Below are experts of layer 5 (counted from 0) of a mixture-of-experts language model. Rows are named router (the router's row for the expert), down (a neuron's output weights, with its number) and show model dimensions 0-191. Each number is 500 + 40 x the weight over its row's rms, rounded and kept within 0 to 999. Numbers have three digits each.
Before each expert's rows: "raises" lists some tokens whose logits its average output raises strongly, later layers aside. This comes from a sample of Wikipedia text that the model never trained on.

# expert 13
raises: "-", "A", "B", "C", "P", "S"
router:516566528454502531470487531400518496498505452536505513556517489427502547571533482525514541516483459540425572485475523444536496544484509521514517534474616552516500471487520510453534521491468505435471477462502481519506510494533551487472488483523448530555539529476437525460480497425512474425550434522511478438505567434491497539479506505541483448534518501544497489491523528510480437516474449509535440503547541452449559524439540530520474522487482480497454545479575443461515537422481569552491462501524453481522541456444468448458506512556685555506508520499502460502489573481432565479
down0:444486403515574548593520505529520488439522499516460585513585506472451459500547507433456561550437508489439542550519540545515516504514452523510534499426460538562501570481494432505458519508459454480533467437446498435459525539507466572543472497519501519511507548449502451551453470513455496454500473398464450543493537526505469503615475488511499506520549513472493549530442519494504485474462527431544478497472522498500474534522467510480564566583552498493503457470503460500540563549531482518456500491518454587478452542543485448455516485428501501540571509439521506488507509574541532468
down1:506523561514479458529509468474533508491503536485481575449471517486504476424490468478534432534497581499529466490471534526536504514566500551466464492473498497503544437500434491539480522481427399440515516443505486508521488461523466484565494516450496488565501482566468536502579459427540514431487508515454557502472500527530453437492459533489482552589419454511512506547520529444544467471566490479499589454489533542505504380472472503506487477563545493568554483454516466517496512506566457527422475454496467582519530563446541537484487514434539508418464536497516511380491467459507500504
down2:510418546514521527565457435514468620539436550506525375499459481491511451501486521431545478475496486449528509441548450498495521442467560512471478500490541505523524491532511496513529466532451500519551525487549516528484515507575403471431493564475512620571521500542463468508529518477506526501499510502472499403447565492469508525488545492514494504605452450461466501490502510481547466540488480400455442498564520441495500508531426521510445482433528521566468507479463501508474582539449539429470522491434408431497505497480500468534481463483498469536512515484442501502519507491501514479

# expert 14
raises: "-", " ", " -"
router:542544513453510556476529488438518455540490454456463550570497486448510504583533514452516528467464467547436469485506496486455523514466538510481515504495550523487485461462476489457529450509426521461474448455464501531534499453555555464481454548498511454574586512474465462449452564457536437463545464506476518499397477522541469553475456484492560518515513545571540453508555484529451450465566417467553439513545489465458556532450559464551575528453501482501478512460567507531534534476504545523514520514506495468575506464458550468492509505569654515511529497438474479526473542492522511463
down0:550492494585467458469469499478520492566450467448559515549569518522487504448499484460560508497483450505534427489513527452538431525521537551499543476498498385469561511485555475535504488510469508515439501492518451537544430476503539501558546519496499506524553494544496449411478475431494549447495535464499479495507545504527545458409469502553532465550496470537515469487442477439482499603469436497446526568505545567559549500521498471470470522452555532556486513508477387570534491443436520503471478565552485520463440489529501543492439530552538474566553534566488463522500499511499473564
down1:505521421492533518479547402500504552502503409483431494526553595473496405495541537463482507538469496465513513446495476475512495505470479525500543467455474519562486544543469531527506474475526473535419517497491550445497528505431562585452531501531464475454470516512474473536459483513477538550555601455522533455473559522549454446497511505456424499498516554483505509554579437522499509463592502513541514519433429540560436527505505493496478579506513504476449494422566467584520561460512445519458481474491429503465488501487419493534500528470528487456437532469555471473532545526490492553
down2:563482397487598544549570425499484537546514438575540345440573499465464478459498559557514500501459503465496445507512500494487489558506505484499573533476508504488498545461474540525470519538544544460473435505464404489495511465548440553572531526422529514491455479508483479512480519478498498550520500481499460518460548506462498519538454508490470517435408475538493549484479452486503552464543518500512572480475517476535497434523488477504546424506495559464468468418571488525510498480529504494422480490519488503436460459526459593472489454483508504481539458468570493523539513460557482529

# expert 5
raises: "2", "3", "20", "5", "25", "10"
router:532566521442503506448459538434555483487533451536510527556506511420461547520562465502562526501454451539462527512515462456509529470523476537541499560483562542501440503444502511458548513478463495463479450459435489540488520500513558443517490567513476486533553503444462523458419551452497473459538428567451497448512548480552460563492484524545457510488527539568493509441532491452461444482567419482533444454542503440434567524484532499522493564507482527490492547496526449487480539457506620547457478502524525476546558449442501450479521541485616523487533494546523455523488520483434493458
down0:468532464471598481436476495529496539467559415433419493436526518500474496523558536496549496471493546530527515539522457500511437484482412527483438510542502499482366457463518485479495452457466563514568434515436525515485574462489588465487505527498501503535539489479545504484508459445461502516552501561511478496490469444501481512449466487501558556577480434538486498485499524446503470443532501495512460518560496448468497453502471492510531582515575509545511501542360543510467461541475509547550471501544528579539450445440446506494472494493533530557540505517522458530543541498555520501
down1:491458496498520518416422557495490493433481523470521556519505550484510510489491471519526535481514532589566526495446561532534546491487509536492505512496651468486592524492497528447491468441487420506501476619456496490501613548530444559546434516618496501498519460476499514526501503470500483543505487412526547497521533519418448447492519573481455497465500501501503493487519438485521508513477511494518544520497565476476482556525534515430510503497446523496503501505474478552495430490534610479498431466485468541530486484488469501430471558488526460416485528500523459497564428534467472496
down2:442465591512454522447510469501487507508488499506490456498556529558520478501448472438493488492474415485509484414490468510571504502530509582530495442534556494467470451467522509504557469491428524462470430525509518512493555497447542497462610535493485523499514466509523512473515485608483559441510521582517514469472453531480533502430537475584504472572399532531572500501403521507460549470504560504534551525469483469508486457461512558534474486509494493450518567524506494490548516504505473636572453481521435502522489573508435576470473502498462521553535545536482513456500531454499526493

# expert 7
raises: ",", ".", ".\n\n", ";", "^{["
router:522561474437465484513486531451548429530489517513505535535483509504518469502482477421535532516478485519469585498501460523472544503575483568537476563463555567554459507516501569506543530460516450526486440473466480537446474477555494515457522507434449439512479547539510526490435524410434466490575470537506545500502473532520461482534500503572477510432567434512436480462511530490441484516448487538529420541491443426495537510512509498531484520506468534483523576452544504467474541466546589488481515485542544525533563459481503468486489415623574507485485468482441420551456461476456518475
down0:546497471482507501454448468579512465438481436528491447501525550547467467476539523527503501486529521522471548497490515475505492388492519498486480521527461438504485514497502535503513488488442484551506512427539540511568519462591545496507468531438485438513492417493550537587541488499545593482487559589499432528458554497489486518469520501495506522427446492472483499598520482500463494460455420552560501476519494532516509526552524498487472448554509547459571531499485566612495525441493395454449488416510455490535511494436482504490490498583538481494547487498496480488563388511493489476
down1:547484498485417570511477569502523491497523478446492501530513460536531572446515444555441512467519449417486535475471496470481417458544538519489511461632457462511501527474474505409609509545459518603496548499502526498530440512490520486500454509551556496519460601507432490464507496519526527464515576526511514492429547483455518477559508462494515535527505497517487527544470535493502494484524419496530495479561472526509474472413500424486505572552455477496488512484498584503491438464471414433514449513482524519465499479495480488506503489515495495550498521455474498522529655462509487518
down2:525469527590500502485454516499445475502460559465494513551492560482507602488485461504462400570498481553542488426462508560529499464475473532531586507487457411461568519458548530542490526405481513479514496465499468488475491507497526499496526454499527503452492501535452490492445473534507457460484499525485388514415496513478477503484533588520500494562511430518476589526487403512454555513443498475509474586494521451471461543509535540500460448534481509496508479496480498608540551405494479523515449511454446504565463514501473511472508537545505509541460528598467512422536529501480513463